From a checkpoint of a small mixture-of-experts model trained on Wikipedia.
Size: vocabulary 16384, 64.1M parameters.
Experts: 64 SwiGLU neurons an expert, 4 picks a token.
Training: a variant of Muon for the experts, 5453 steps.
Below are experts of layer 3 (counted from 0) of a mixture-of-experts language model. Rows are named router (the router's row for the expert), gate (a neuron's input weights, with its number), up (a neuron's input weights, with its number) and show model dimensions 0-223. Each number is 128 + 32 x the weight over its row's rms, rounded and kept within 0 to 255. Numbers have three digits each.
After each expert's rows: "gets" lists some tokens that make up at least twice as much of what it gets as of all text; "mostly gets" lists some tokens that are sent to it at least half of the time. This comes from a sample of Wikipedia text that the model never trained on. Tokens count by the router's weight.

# expert 67
router:178101158093157130089153162140100118156160119141083158155106129130086143135109136140195115114062058135134148070142136162187129085102137141148106162193122115165136153130103151120082145087187130076103139119117209135058094142090168059119119084143111153104084155090138111073099127135115120140127148069146118064102097138131111112161106139116127136109147073140172103126139134114072129135077100081158119132165113162149107122102185115149109171137131140088146133030114165152138143091111103144171133144142146164128135133134140160124077100065091167086075146134120125138168143115137097165108115126137072092092125107088160187174105142144158074151132118151075206196151054122160140113192
gate0:155110149134147120144104160209177182122141099111131194097067086078139121125111143150097144128172158059141117132136100108116053131082187145150119116099112099119133123166069080130124141170141151126135112114131115133168144102163139113097132144115085094154109131131161141145114142173163109128131143134139159118145116137086104142153181126108077128110142127104138161144093136140148174182160142154117141150083184159048164192155189111148055121153090109192163118139100062093143155152148042131107160074131119092144095150070107161139141164139169089095201173101045135144103156130133113120180147180122162072101177170094170082072119103167159083138099179178174102133157171209117108152117
up0:094137127162139138129118170141160172120097118118106128144143086086113095101127086187110189114129119118109147117110068095133134082126126102112086103112176161103155122179138139138147161081141138173086112169136128128174171124129122099111140101109097058177084142114113168138116078113178124139136116118130160160172124097140101128156128148118168066167163077069121148208101141088146049122164124124124076078115178148086125122192089049155110105137120095102205182106094117116097121114103058117097128144171165135131127105037111136177086087173129105127098165215164083069131110185085124176139193132091175071160099109152066137058118152130094121143092070113167142090149128096150129162123
gets: " |", "|", " ", " —;", ";", " /"
mostly gets: "|", "===W", " 0;", " —;", " \"N", " Party:"

# expert 18
router:141150166115164105085158142110095142138129094097105143142165125101094187123105096091159137114072100142194146092116167140168121114091135107155124169150137077171123148081078125073102134107167120103148139131142164130085083128115151078179145063182082176168095068110110106064115139084113152098165156151169058102094114126147162154138073141125130151136096110132130093085135156076081130152118126053188167133124100139142079128145174119150123122104154167135127096061105169151126121056093071135134126081092193156108106130151127163160086095056078157100125147139128174148165106127123106171158114148118082113068104097123136182099101146119133092164117122139093169173134120162149105158191
gate0:173090146129155130117152215147183133125106077126137148147176192119160056087148080116122210196169141108170116128069105086138122131095163115083163092130119141083134169172132124093101107082138181145174114119100119135141080096169196066098185056108146135124125131140156068086129073093139146136169179093084101134103117146108206144108069101064150136164126222126188129105125117145137128143128169108126110168085084114145118110108116114170138144094116135139106126126154134114108156101157114134142148155128126113160143133111129123125113119115174125081124098128194122139077100149179152177114093159145112119139151192169131075107113105149100161109158156074089107140065098128124139139117
up0:088120101096088117152118141105164182113172124111117105145083125096157148137113069153143148139166132101187122167115079123152098092204143139143122145108118167137078131087107181147126185126142087092122140155121116125177075111120074122097136182163218122156093169134115116155137070177152077163105136076148180144126094180200082087126091120119118219085121067137171150191124203191100145163106131185089151139102152079121127121137143112133149113179168101141157146096130157102139167172090063165046164190168119093094113068170117143113134090122162157123105129136114113135131096135111141147156178138154170088181090135067153155159114103082105126149122181104149082152172121138153104159110
gets: ".", "\"", "s.", "\n", ")", " =="
mostly gets: " ==", "\".", " ===", "ing.", ".\"", "ation."

# expert 35
router:165168164109185101132184168119108143161125104151099154144126128151062165109111104125181107096052072134162134075139166112186116126112127120157142194176122114155141140097091147079103121143137097095083126161144204132091091144098151089137125102122127158139090112096121108083106168107100126142143159091143106107126096131134166100150090160134126113121153109142168107107157145084062126144110128098178157090153100161131081126141155119132135130111172164135163136046107169189117152100095074150156124134115182132127125151145132160150073071077095174131099144134130159131179115123098111178124081121129085119112100070099165194167100146115135089179135119153093184200175082140139119154195
gate0:136178094181108100126177099203127134163130139116122098136118052120120123132159125197013166148157140112105127133094052080095102137106102152094098110137127134051094127140167126162138210126150103087166099162120118133165180049153128088099206116108084089142116164140120142095130085112173149114132096129124171153142198142125112113177105093132140104137162104113119139132169083155168141137116147094153084128144077149057153170149108146138151111091116168190125102151110116128145121143144136164179074086176117114122143176116169122157087177189086095124154097164121139154122126153052180185106140080153098123153106097158077107037125144122089092099106106086157120098140120130165157129105
up0:129191144179137148165195113104138171196155160137115077095106140184166111131137097171126121124119124101131156147128069189124132136082158099088139109153133121130139165140118118129131147109157089113137082147084126085136207119132098156081167129120092132149114130119150119117145045169190176138133086100127128140109122185069095060118106112187102103127164172125202133118155123164111120135079198159086117132220093142061162132151131130089164112102142186135120067156148187119143158126171146160180143121160118142105068088095086154067121145131105083107188100118126072192123125172108074160084131155134079083068145138188116122125118060136139072119116092129127168133126159152093089131107
gets: "\n", " ", "\n ", " (", "°N", " name:"
mostly gets: " ", "\n ", "\n   ", " name:", " Occupation:", "°N"

# expert 75
router:163169199109140162115191152126128097153123118096104156153119141129090184123064113112132136110068072161133187072152147112172079123095115107150166201162111140149138147083126142075063134144185147087119116099136203171062159146136121067112126086140110159129073137098131089114096176116109090109104173092171102096140105160150146187119092119104117155100135123153155098115140114117062124149133161114142156087108104176144109140153177134107132168159136191124158124045101168149113169048109084129101135141140157127100150124123102144131078104090094142114149141151117144116176117075119068155142117116143090095112100078145182180169101133189153090158125102178097169197146124153152122161201
gate0:128144113207072162138124079129156115145082129112140110131144053158100137168130085091117130173149119086123114150055058080086131134126091191120140148116078127120115148118118113100132070124148133143136132196157129153144125147168097118129117172096154155117066132124134199069165140193132097135157127164059119090166092145112110126177057107119114196097125179145186168112138031123135108097153174115146149147073070093100139048149134148088222134064120140054164113149146106114162133142137148067121124092145187123115134170109171179113149072168152162132137154176076093100088089149127119091104190092124162143211149137137147148113095116106094133135142088080154152118151158132106159129093
up0:087102083137092093144193147091088158114139173117137111134162109128170102112103147074138143164132122133139090142165196112118107120157129140061141096094119172108107134114125122133141087068112112155176152152150137084119128087069166098141094111040135127118133141143110140089140065140222149121101109121097156078123116182145094121105084182134160157094124077109178135110126123125128091211137135120110104101129158108143097189075169131097047139153091131144098127119128128100124134089158163152113107113127076113134117137096027100128062149089155098144167113112174094182076170123160079112126135150107090140098116176141145163123131095255147120131176078135119135141176111143117155104126
gets: " |", "|", "In", "\n ", ":", "="
mostly gets: "|", " (Japanese:", " Elevation:", " GK", " ID:", " talk"

# expert 55
router:133089172121117080148117129137111146132152061085125117151092173142085165097087142151144197103196152112098122101192123077125073116167116112188198153131125073132160078139103155151142222098114092101093107121065110194226096114125134107194125124089149090160123186132136093105120145091155145167137128122119227087155187103132100158106137114115121128100115239192084143113160117133143120089095107133105152071171121115113069184146154122087137108176111104139114142098099106174129131098094136184077094144143157071129166113129128116156130104095119185113181137155089107127119117110143112056075099162146099108137055113131134110152146120143161124154104176114150203120153102083072117118138
gate0:135134106116094136122125083108136123115081151108174132100108126102141082152156160119146105103110131132106106151154108180115096135098142111175127160085111136197145122171052109145150047139069138128144100130113144147112124117144145158105122088104091073160165158106105148118120133155161126134130129102108149099097120154146165159133121153150107154111118122110160134183093155188152154120100131127169133184146124069107194077108106153100090107123076075120152096143151235122163159156138160153127145153090035071163074184126174121069127145131127097130109112199136139134099157142102139147089127156144180095144127109133166120130098107120090079113126157121117189106158139153128196166136
up0:167115120134090189148132142142168092140154158117141153123137169150106107144103177154222164115151136128132134194118194120149039144166078091137164139094136085139203110072174128160116188114127098122133052156132120163152109101179106070148161062155164099122093149147158193138120118070157093123159142134161102149154110128127096126103189099174145148149126127130131141151114116179160153125180094195140153118125134158144101100194162105132149044123135117061119143101175143106146142108127157092124163086128110141190144101135173163101086146136091116192074152148106168084133104110148092126135159084150141139079147114125120155119152057067119126142161130118146172143140155162114127112123
gets: " in", " as", " on", " is", " at", " s"
mostly gets: " does", " da", " mot", " et", " ib", " ch"

# expert 43
router:178164171093183130151169179101092130146153110124080174187116121150081172105087092106174113083082108162169158090170158123183117095085134113165168181183123099182160142093090147078079135102169120087075112159139179139086094154107134083130127088137108160129089106098109092077101146083123105129155185085164092086131089126143148114131100173130115131108134113172172085116153155079080123112110089093173160079173089172163084154114153102139131166142179152125167136091105184152124160100086084150136107128113181141126141142154121135158079078079085180127115140134125135135171128100115096164147088112137082096092092082132163189178101139152161080182128112169092171179168088142153111167173
gate0:087179117163105127072040082119111100084125068102158137120138105148120115110141230163125100092086126109118152139126142130106202160132111159138110109063159112142112091198073096131113148147078152140110105099186084208105155114141101148099120093109138111116173157152118127144193059136154079195116031115107119117172154087149127144144150094080163136157141057111102200244162142172142085088100152161117127115126192113113104124192128162127144074165125108122151156157122101111093160110104104125135127139118110063124164125091157189138167139064148060154082137144111124070142100058151114098099128147121093156111147133113093114146109102129080112119208084084113124138103098189113115146119
up0:136113118117149127127078126157111142146125114113087176154136160121172154105161128057095148131112130127122114061059130125106133112155106140118090109157079148174115113130109080100114135114066158154135143195183135096100140114136174131133093091071167144144088127136117190134111084089146137119124115128151109100148157123111105114152098111151110123129175092111084129121071113107169132119049162121179143056114144053173127178087090161134147197111096109101107117135101139144133105093114130134136168159120132070084134103114117149134102128132104097059124121071124106087169089156165120125114138170139142172081219069122095143137114089217145153182149148133113087153134118152168122120100
gets: "\n", "C", ";", "c", " G", "z"
mostly gets: " Notes", " Jr.", " Alexander", "ς", "6%", "ović"

# expert 68
router:169181191083158148137205178097100120143134117116063136154102107141062184164087102086162094099079074140138177066147162096188117105092134094127159192176108098192111142098116123064113114107172131109119111102152200161084099180107124072128133065126109137110091113097137082071129148097139111141106159091149073111129074108154127114133116135130094126135118122184168081112136131067064138137162140088171155077130097170154107137134159110127149156180151159118127156070120166144149156062094077124122128140103160130132161149145133152143072096089085163120102137141127133137169126129083087163139104111150091103099105077103155199155074168121162096199137084184115184180168077167145124149179
gate0:111109111113139159096146154077141151106124147133172166151110090130111116131211128126092133084152136133177142115091171162115136102151133169081079105100131091149100163131144134116119095138132159193130093149141114099109098146167163175124108122143150097154125137162218090140139135120095118109087097115165111119151110107152130146137132134133145075179134136127116145097130106160138169144151158190097125113066096078044121141170157091147156158097103105198095100130147086071147120136119062111082121161119144126168117153121177091148179129136090124131140107195096145125074078107137159173188109122111169109153152150131150140101103146137115142095155142145141100105115170111165113136125
up0:070146155139101136131145171076105151128071087103107091125142084100115131144136138077129128091153117115175130073165114039134153108173185105104113147099128110170131179116112096111154122121101162207141125138179133192167080183097146155135151077147116164085104118135136082144105130138065122135142137153188171126145083106148121132121104152153135113141106188181048106096130158107150093167115137142074131134108132103140154121165092124148082122190079179149097126128134061088137151082121188132104143174158130125165129167092130134166120112114168120084154096142128091098113167108100196149075130170107149083137121132097115102157066114119099072139166084155141145130215096149117124125125
gets: "|", " |", ";", ":", "s:", " between"
mostly gets: "|", " Years:", " Clade:", " Position:", " Kingdom:", " are:"

# expert 64
router:108165144080139109164163132128096133108113174150109160189141103167115122064123168112182136167088088125149131108192146098156147108161143130159167160144117096142094174159090162110090111090158136097137134173162185098108081120085131115132128146090083133178125166157095109107119170090087167119177132100182103065144078114150178115180092187207054167113127104086118134097150116131078108133134122123116168132148114135114076196105128125158153122156139140108107141068086150120093138093084086172130112099152174140121065172104160186116123134101144168090150103137127176137177119116134143134203079186084116126129121146129185140129095156106162100192104130126077132180118080191102098148173
gate2:122081077167090124140073139178129066098087212133144158098065107128188152126154109099131070142134140162143126161129137154145183166146155100131099111141075135159106129147042162082166108072113108125153103104140124098106131091155203098099094092074113133107136143114164141149164114112049158130143120072096103111125109113110191036158113099107118138147116149149123088119148105134096144118138164090119093154112154092077118158049117094127138106087083120119099131131090137107125139191116145069176127103147120152153079131101133093054169169099094129116173043118088132179102118143192166182116158163100144096135089173127135152112053103108144147135194110127159081120094156131101135128112
up2:127124104144129133133220137128187107128118122111095171178108126138079102100112176160133173166108122060128145142158171128124087100164164166144177131079163132153157104132175133193158134138091140142097167101155144191129072121082130141181075143115119101153126132150061174143152154145129107123093128116121134131098155168118199131134152115139123124114116086082132152057166192153118182139134193133096125125182152128165141211134091153169129126149089162108124153124137141156084178125150135169081104209114137174165099199090145135066152118126149125128150113141131100087145053099134215144110092197139171126129103109091147113111164120067122124132128201163162154145100070151103132093137
gets: " S", " R", " P", " F", " H", " C"
mostly gets: " f", " emb", " st", " o", " trans", " s"

# expert 72
router:170167125117107149196155153092130074149134107127086123178142094098112150076064122102167114103076109119178156092127141128140099082102176077152178129158096114169126138125153144119132160129137099119144124143121175108061127157105142115182075089114154182187076135125133093124127069091123130050091157071097145098123100117157174155134097086171116134093161147136160039123181121113103059144140196157146132107110108184120127203145141103176161158067153096117121180102142173117104151056075083145151087109090127172147178147164124201173080088115168171145129119121126108131174085128136128116168110127128091107060098104123147176172106112122119123107156125125065170196133087075134135174174
gate0:101101118133149183148139124111138128129189148109099118121084108136175101110133077145138048115147133136125147119122066193096100133077089108130106091110099107136145130123177119153141067099100114131049138126131116113082137147139117110086085133099099192104145111135121167112128125163157168120098133160173191086154083139118124118129107114208106121077103163131109125046090142105156121056153105134020173196160112139109168094132123125125163150135147117113155123146133102108128152116139127149135104127157093182161139108197144102144147202199216131170166130149099141203114074138111096105161146139187092106137122147140141130126110133131101153105174151120098142120155089171139114102105
up0:127179118084142061088095133082104130071168124108178091154177121168151136055146122148140164083117129101109115138132114080129113194125142137135134130108129127100121108067146130157121134175121078110135144140167141102135061086143169179143145142143124134164144062103140144128154145157096179137131158136150128092101095101180133119144086172091138145190098126118156161129141074034129138125121110157110106148117138117140132137080108153125088157152189081179092154135162151092166141097109086190168191134115167129086165158108102188085175057142201186165200060169076122098188127123086118138185106169128138106111072132031179134126126112206103152095183144104094164132236118145111128100137
gets: " 1", " 3", " 2", " 4", " 5", " 6"
mostly gets: " 14", " July", " 16", " January", " September", " October"

# expert 4
router:176171169084179136161179171104094125149147102122077168180117114146078176112082095121174103080080099158156160092169159118173112090085140109158162171171132115171159139107095140082083131113178105078074115155131164144081087156101124088148124086144107161115087104092114092086095152094130103136148182093160092083128092125155152112127105165137118132122140107165161086110150165089084126118110088079167162086175089163154073161114171099139132169144177157122171135082111178151122146093081090152139103131106177144119151153156113155170076080080079178132110148136122128130167120104119093171146085110149076099086090091126165176177101149145156079182126112158090176175161084146156115154172
gate0:068120089205168136097126141148143124184125148132130117137129171147125142170186055095108137163145148149140100168099083157109159140138150172124118061095136179075101124147180094125172147190093139109147104087131130162177142163121120129060080119115148117120166129122053085111136141135105180127147138135094150097128158155111129079138134171064167122102142095066146110141078144137164139164137097172110123105123174177106101103187096095105135163100085212123095107162113146117152113156100202100175188089149094115105095172131118136169122159160147115139123155085096117150124140153087122100103090190066142121169075135141096114104141122135082139099187129076113149125134177116081110120109
up0:115129113113107099126143086107144105141142143181137074088047157131039100107224122061103126124085125135089131141128090200100137163119169173167141157112149134139158082116147151150147136146096114095117117102114129089074148134134138147135146110146094072078163125091189160121069084133158102110185124113188142120081182145114138083096109149163108173145157070066126130126100044158115123194123147161153115142195088141146125086134146119181142160130154103129149133149138177135121071106115156121084110159089150154160173138225112134164104120117092103157137116135109106174148074143177110095194100160189187122101175112142183131132127131150126195138102177155144160142145111129125125138138
gets: ".", " the", "s.", "a.", "The", "=="
mostly gets: "==C", "==S", "==L", " MPC", "==R", "==P"

# expert 65
router:133154124109123154240140176162120117142094111112105102129110134109135120076112109146168121124101145100180138191161174090154066111115179129155146182148115090157123120137118134123125153107082091132103133150075175133062100127115100162162085131114112159151100180123140090100084075153127101050154143110108163072112097094127119104153111103147062148148106120127123069095142095158144097133104153129165151145078131158108102167101119085165132128107168127094163156080150183108104141122091134165169097155055102136117146120122110171122106090108182181092110127091083100136185085138115106089114129096121090113124057089151160183082130131103157107168183112179077101168108097110121136150160
gate0:148184062127123102118155106146102112108152064088133100146159110101161111148141215120097133210121124138093157118109095142134089166136095135100110119140100160122100118127181074091145105161065156165141078076149127143068127155123071143116193137137138082136161133140158101133162111134135087100109143151120091109111162164095179114046130123146126134197192111150092111149121112059167094163135183146069105091177073055156137108123078109134181109114172117216167105159087077192132151106138128183058166148154179184118091116169100156121115180195139123109120110088130059168114103116098128098114167129134162115130076095146114115166109077161137168110118130156124105126129139164125120152122
up0:152155078115135118120098112175098106125090087164115102132053154106111194165146165142083161168114142159125101159124125177117056106161147098126160121121129108135140218154151135142144114138133079153169139118196136134109150135151124122185092105069104128125123126115188070158181089186115147135114121103091099070150105124100092078165178146153161177105166092117094156163122148110135132076128204155070163179111097105075136145107077092120183162142083191145143133116089094115088152156096154096135109141104126154129078177065124111117152064175187148083112131126062091129110156130116160155094131172104140159139080162113110143141083064131177113163142063136102111109123128095145105178119
gets: " ", " 0", " 1", " 3", " 2", " 4"
mostly gets: " 5", " 3", " 0", " 2", " 1", " 8"

# expert 9
router:153168153072160131096137147095120123106153137128127115138108121121088153150113125088125090126107090108161082148162162109164171124079072078106171181175102098136108129075069180134118185122155143109139100151140194142094141082169153053146141131141116155146096150081127100114068130096104113106138116130095112138134079154153172173171129141133070129118168147098133100125147118104098093099161119141165169137145143179101093141134190110176074175140191171074177121057133165120041127096142078141143074124132127174124098142104170185151084128093117166116146177142135117127148121188113087135159103123135099093107084119164176166115112112122067135174095155137104139166160111089142150132204
gate0:115092109076140091096120135105155153143069115162165125121180144100116132126167154095087094149148119094144102112161147076104138074125120100057142116119162108141141111222151107176157154125114129116105121126098129131089123141135158179106085179110208121181123138072147143107116129145102169094119130149117181167079082125120168113133036120135103080155109108118124136095102107173192148203110186117105151167030132128067126085162157127122137125182130163083123140135133156090154152141138113105165118091093124137156152091156093128095144152164066102173143133150129131126046094179161159117150096147069135102148102178113175155138177183123147152144103126119123167097157145105103080131118
up0:124154103103170080103083108070114128159178186110166060119116082070080149099102153125123103146124130173072121125149081144125166169136205132126083111117108110151114171135142153173134143146081156086134107030090133076095153143092098145114173130165146075116126153127096116129089099108180025112100128102121068113126075132219110151071166169100133199220133120114101150176179125129151117135155095172152097156158130166140159091128146150103101135127189143131147104137155094059183101171131094186184104088104142181104111106090168124100141163105138156090103152090081118136160133152137143150230155183173143114136054144174196139092148093097113165153158134145157095140130161131138144127145
gets: " also", " not", " first", " the", "ly", " other"
mostly gets: "ly", " also", " not", " only", " other", " such"

# expert 83
router:158155159145142131168113136123133172091121112128095146158097108134117149109074102129122122079140168165124123133186168097188113085177139144173205189134132091129138162098081163123153182057137083105142135188090153144160083129136102072164165125101111150130121165076117096155126127140146153189181167091123185114181091106121146151142169180104061092125115153173123089124168095106089122130105094146117126114185148153139058191122144104104158103168123119145111167072151129156097155080070159172133120084123155086130135104149115169157147105075107150133132108112121079123124140076100149108086087086154091102097102087162171128127160117073148069182114108126112164156153099153114093167153
gate0:107118141138130138142101089141133111024124163126144221140141113129155105144093186133089101123134119131082113134143166127115075083158071150113167103119188106171129167118148127120097176132082167105093168070143122183097104075093131154157164158090159125128124129153087126131106105188119071193133148092031102118133117099114133062134210136126094169167102125136098118125192128181160143118169153140127178122112170148112174198059067136089181138119122117097074155139149091133147109133166120161074206117076096157082129174154098166183098144145182067093068149077088156119124132089182124112077120181181076153127136184044108140086153064118102079127119193167122139134127138139098128117140
up0:113182149177098141133141162122120107157163106115152143134125147151147197149155068138127108149155099139135142068066071202109069131079093153145168157158161158093121168127096162108143111149118124134100131111139148216139100104177145137122120072103090136132104112102143056109141118094137195127127131168093184195143122111131104145128089127132168101114223145125170099151140121100131039181088170144098156135091171209167097127070142133147135202147099130085131128153104153133145150149156147154131095083105191128112119146161129095171100123147114171136163173145130212154077157151136127151092092121154121060155187083133142138115074122179130107138133107100136098127163170101101122091136
gets: " of", " in", " and", " for", " or", " de"
mostly gets: " vs.", "の", " d'", " v.", " &", " Hot"

# expert 50
router:176160178092175139153187167107081132138144106131082154166106124163081182112089098112172106069084089165156141089165160119177104095082127117159163171178129106179164139092101156090081128106173100085076114138143169138092088154099138087140123096135106160135084097097121093088098153080124108130149176090153090087123087119164156117139097160135114140122140107170165085105147161082074112112115081094165150086169095163157084157118172106127128177148172164129174141083106171154117149091086093154144096130114167150112146142159124145156085084076065191138115136139122128121169126098108082165139086111145075099087089081136171183185099141140163074175111114168092176173167080127159112166175
gate0:110056099054148122124137111135113117103118095083142151107171182132064078124132118133117168110121129146110146131125161177111179154101100179177134100082120130126144105153199120151114141128080173117178098064142111153115083106132135159159138142114107138200100140133151111168159090087176189109112143126108126106084117129126103141125096061128149191188153175111123137145214135087123166146181133112116144128143127172149115128113044197165105092145108068081152150148158118119089134063148137173144135145135061168079124165134109187094170177121138106108120123093089204160107160095089158160140135145092139131136112105219131119128098076138073115067117120047097081093109186102135115074090
up0:121159113162105111101094188068139099124160100154105114065117151106208077134113067138139076183109112168065194141119148195137115079164095119108123095088077060085100122106113117125190145151159163115081153083120142125161140197136223144114136141172123107077102093138123111171161149103070089124109099088135080142126108185133113082092111107170165102046121175089062158062126136146121087126080135141136150162101150046154147125135111141141122192133108151141160110142193137140213153118116124133131151166122151098076129121109129104123166189186079113074112112142136157121172167150164115129160081149147128056159065156125125110193144128102127164123071200079113098114162184079148123142129
gets: " is", ",", " was", " are", "a,", " at"
mostly gets: " start", " runs", " already", " begins", " winning", " Wisconsin"

# expert 5
router:174164169088180137164180177107092137144156104120074162175115123154083179111081107120174108086086089153153161094175162134178115089083139104154162173171124101179156134096093146094081120106173110074071114144138161138095087160101118082143135083139112161124094103093119091085089149088137117132165185087153090089123089121146142099127100164135101131123133111177159079114148161087080114118111085078170159087165084167151087160117165101123132167147181164121169129090104184149115143092084088153134096126094175142119147146149116139159082069084075175132118152129122127125172126085116087164150086115148084096089087086132162180175097144146151078178125111168086176175171082141159109170173
gate0:049111120116129124152070100149162076140088176108146118152125132110145111157177135127071118104217118128175126097081130142102154181094143143125143120085108116105128133117166206127131139135132113211106115151137118147144088112172135134125105137175102146123087099157117177162114106138124127153125131144136167215116190116160178138147117115178080122190122122165128078140104105133125128169117098160116138120151141144141159119140165098154124157130094141121145147158188097121095117140121077112136153140141108126165140112134183144176138127127140066109106048039172117092096095143174093135144191069075217136182143156125113172136137106108135147098119070131111073110081164170162170114123
up0:128161077130172110124083098161114167158167168111095089133144081129108145095152178154107094098120114074088110098149140094122079184100115115136155160093118097113091155136090149190073072150120140092105107156136116150120104129115102152064112096123173131125153084115076123162133085109097110115128149142148115118086134130115133152057128166183152092131132161112090116096134092166067109121117146126218109123094165117136089111094097107122118112116126179157213082131161174145150121139160143166055121166171147120185144160230090194188111122106130052138085124159143089135141144143061111142109170117101141127093090078080125134122122086135091183096121093133171064146140162096147185122118
gets: "\n", " 0", " one", " John", " B", " L"
mostly gets: "|---|---|---|---|---|---|---|", "|---|---|---|---|---|---|---|---|---|", "frac", "[", " Robert", " Description"

# expert 69
router:133170159101173135122135147140136167128133101185117195189145132106134123113148088110159092124092063074177120121132186116136114159135072108122162187159094135141094144103102157137096197111209129093133121163137184180098120111181086065135136079157109109137095136093098116086126146053136169112182169072096097116138111149143122202137124116138074112164145120122138107131153160135078139139180189129204160110163148154094114156122184176163114142137159183143160153086207151141076085096132098158147113166166118118130103154138139143116109122077100131181117176061099116063150140172098134137102095146140098111117093083157165150097070142108115148125085134114143155164130104148105133097180
gate0:058139072093147118122165134069107091115096176166148181141080139065167127144165110146099136070135126169152124161095135145112098163104159077106207102119132081166111140136132163154071103061161108107170165103073128170078129163152145120099133168158112131082106158078095190121147114184156094194118163161143109126137151143126108136111116161160123176118158170086127125157102193123141147190156188152089133127149144113159148090141114118149175141176131154110136172150120096145110170117174037103218085106134127130184112092130150145175110108110154156143143193088123117113107148131157166160132227106203152171164126154119127101142147116134101196150117085114126053122141143210151107098114
up0:104112183166098112139169152131147081152186133104167141144132083112134108117081099139096119181119132166136122106165158104130074170112127106106151143072157106104147127146152148152113074146145132140167086166090133187128137142150125128117111122141109113090119105123155155157147115139111118113183120182070117109060078114046131087128161154175160089135121108137116174110076203116124094108117117135145067169070150114122173069108134097134196102150104177129161124130086063133092110129121104119179161150160117149177116105167151161132079119102060161101101149079143091115113148191155135164083106143099203142131114156081117139104198148095129196119123142097167111150119136126134134142122
gets: " a", " an", " of", " other", " more", " new"
mostly gets: " some", " new", " more", " most", " a", " many"

# expert 95
router:146129146110174106202110162144072136187127111089057098033135151163113107099161141154137126126146079114133124102161155074189083132118126097093126191128096145182145166194166168113071118102147137100143121171143178118104100102103129099172090124125079145097101146075185134091089106070107102110137094157138089103127118117131137094155118123179057110077157110109142135071144175115124084157085130085137149126097117144128104113146133104133136127107163126076157131082121152177188117089146094163127093094172107147173126151106088159128099142126088092173149126118138182128176104156088108199195124096135063128118140102173115139140101153119125120146163127170082096158156137136089093077169
gate0:123052066096121153131104174153121105163144168101100131101125102143148124096144147163136189112177144127151116138042135134141141123109128109105118127102120162184117093140173114152168149136089144129127087169151126111166102148145116185141099112128129113147096175106207202128162154132063150147100131131127081107120112159151130119171120128178038117128091097092146144116133147117167122134078125135063185072116156130163093073049132110124054118141128155101122083137087198146169142147158133128115114096163111134139081113142048114133136147172135111117159193064112150180143177146106115146134167155116161106119119166129122115089154143130128176119118074076083109124122132096082086103113
up0:208148186135148068155085116133119159104175127155109146073106127148094179136122129111124051197163151123105150113086165167135102141106155182108162108123139151105128110161145174121139109109143156182106082165105123185111115132151068102124091117194106116078149053112128066089064129117149111151186124078109144128071130111119038159155163154138107080108140101127137123168097160138132147159126137090152127163113152130146141182151065136138120120084104110155161157102112174103185169106156136145156118171176111141160133151178102171125088088095111115164134112165101074114132120124131109128096137050109117162134106064142053133125057143134117099101164150158102123122041119162143126128119
gets: " T", " D", " K", " B", " P", " L"
mostly gets: " K", " T", " P", " J", " F", " G"

# expert 90
router:133143169085171115175208173181033097133123111135121111139109092127121167205092109106169149066102104146167110098118118163115131106111104092132155152213168164123135153102097144132133108122105173128114140121145132142129171178155113148124075101140106125120143195134130121094100121084111152180170148107130155097157117104165140129129089167161120173134168139175186099133201114135061173103082133072127120115163112181194134172164163138149169184147167172102159124131140162172144098150129131091138062137165156143119128121159132140127108111074135180135105173159150126142147116160182124130122080114118111117141108072161179171224076112170131140124088132142179174119122060132107076139196
gate0:136165169118043118131149100186128080147158092126178162156151143137139113179074131121129145114157146116159104148192093157152099146134131094162170164112120155121166067062127171168134165199047132142136207074122107174153123134149126152127106112155097124120136128148119143136148105111180119134088144159105140114159119167136122099125129205149124180127170168194119090140180129129099198110133132119104096066194150151123114128143171170140094136129153148188118128121152134111092131162099123102140074145124147137154111090151099169111131079175143114099110117115124143153152108199087177119143112193126139070121107132131164037188128136124115098174138190103150106124116116222119092141140
up0:112077122088179157148110135116133095097009111119114127150167153135137151161126121132128162129090136105122093129166151115106108116117129098106071167199169195159133105090077131128129204198077145130148144156026130135091148130124172122128090089132112082097161152169098138101137057117096202155113102111196115200177085181150138089148147186177114118175140118114043092077172068096116195139156132141095066154126152130160129138096142070114087181160155158189084101130105100083120133192119137123180126165078142109143119162085073140111143150095204141118124136179200143102122158166136167172118161124110117112112132105127167119078083114140136106178163110138131128155128111102101085171113
gets: " was", " is", " were", " are", " be", " also"
mostly gets: " were", " is", " was", " are", " be", " also"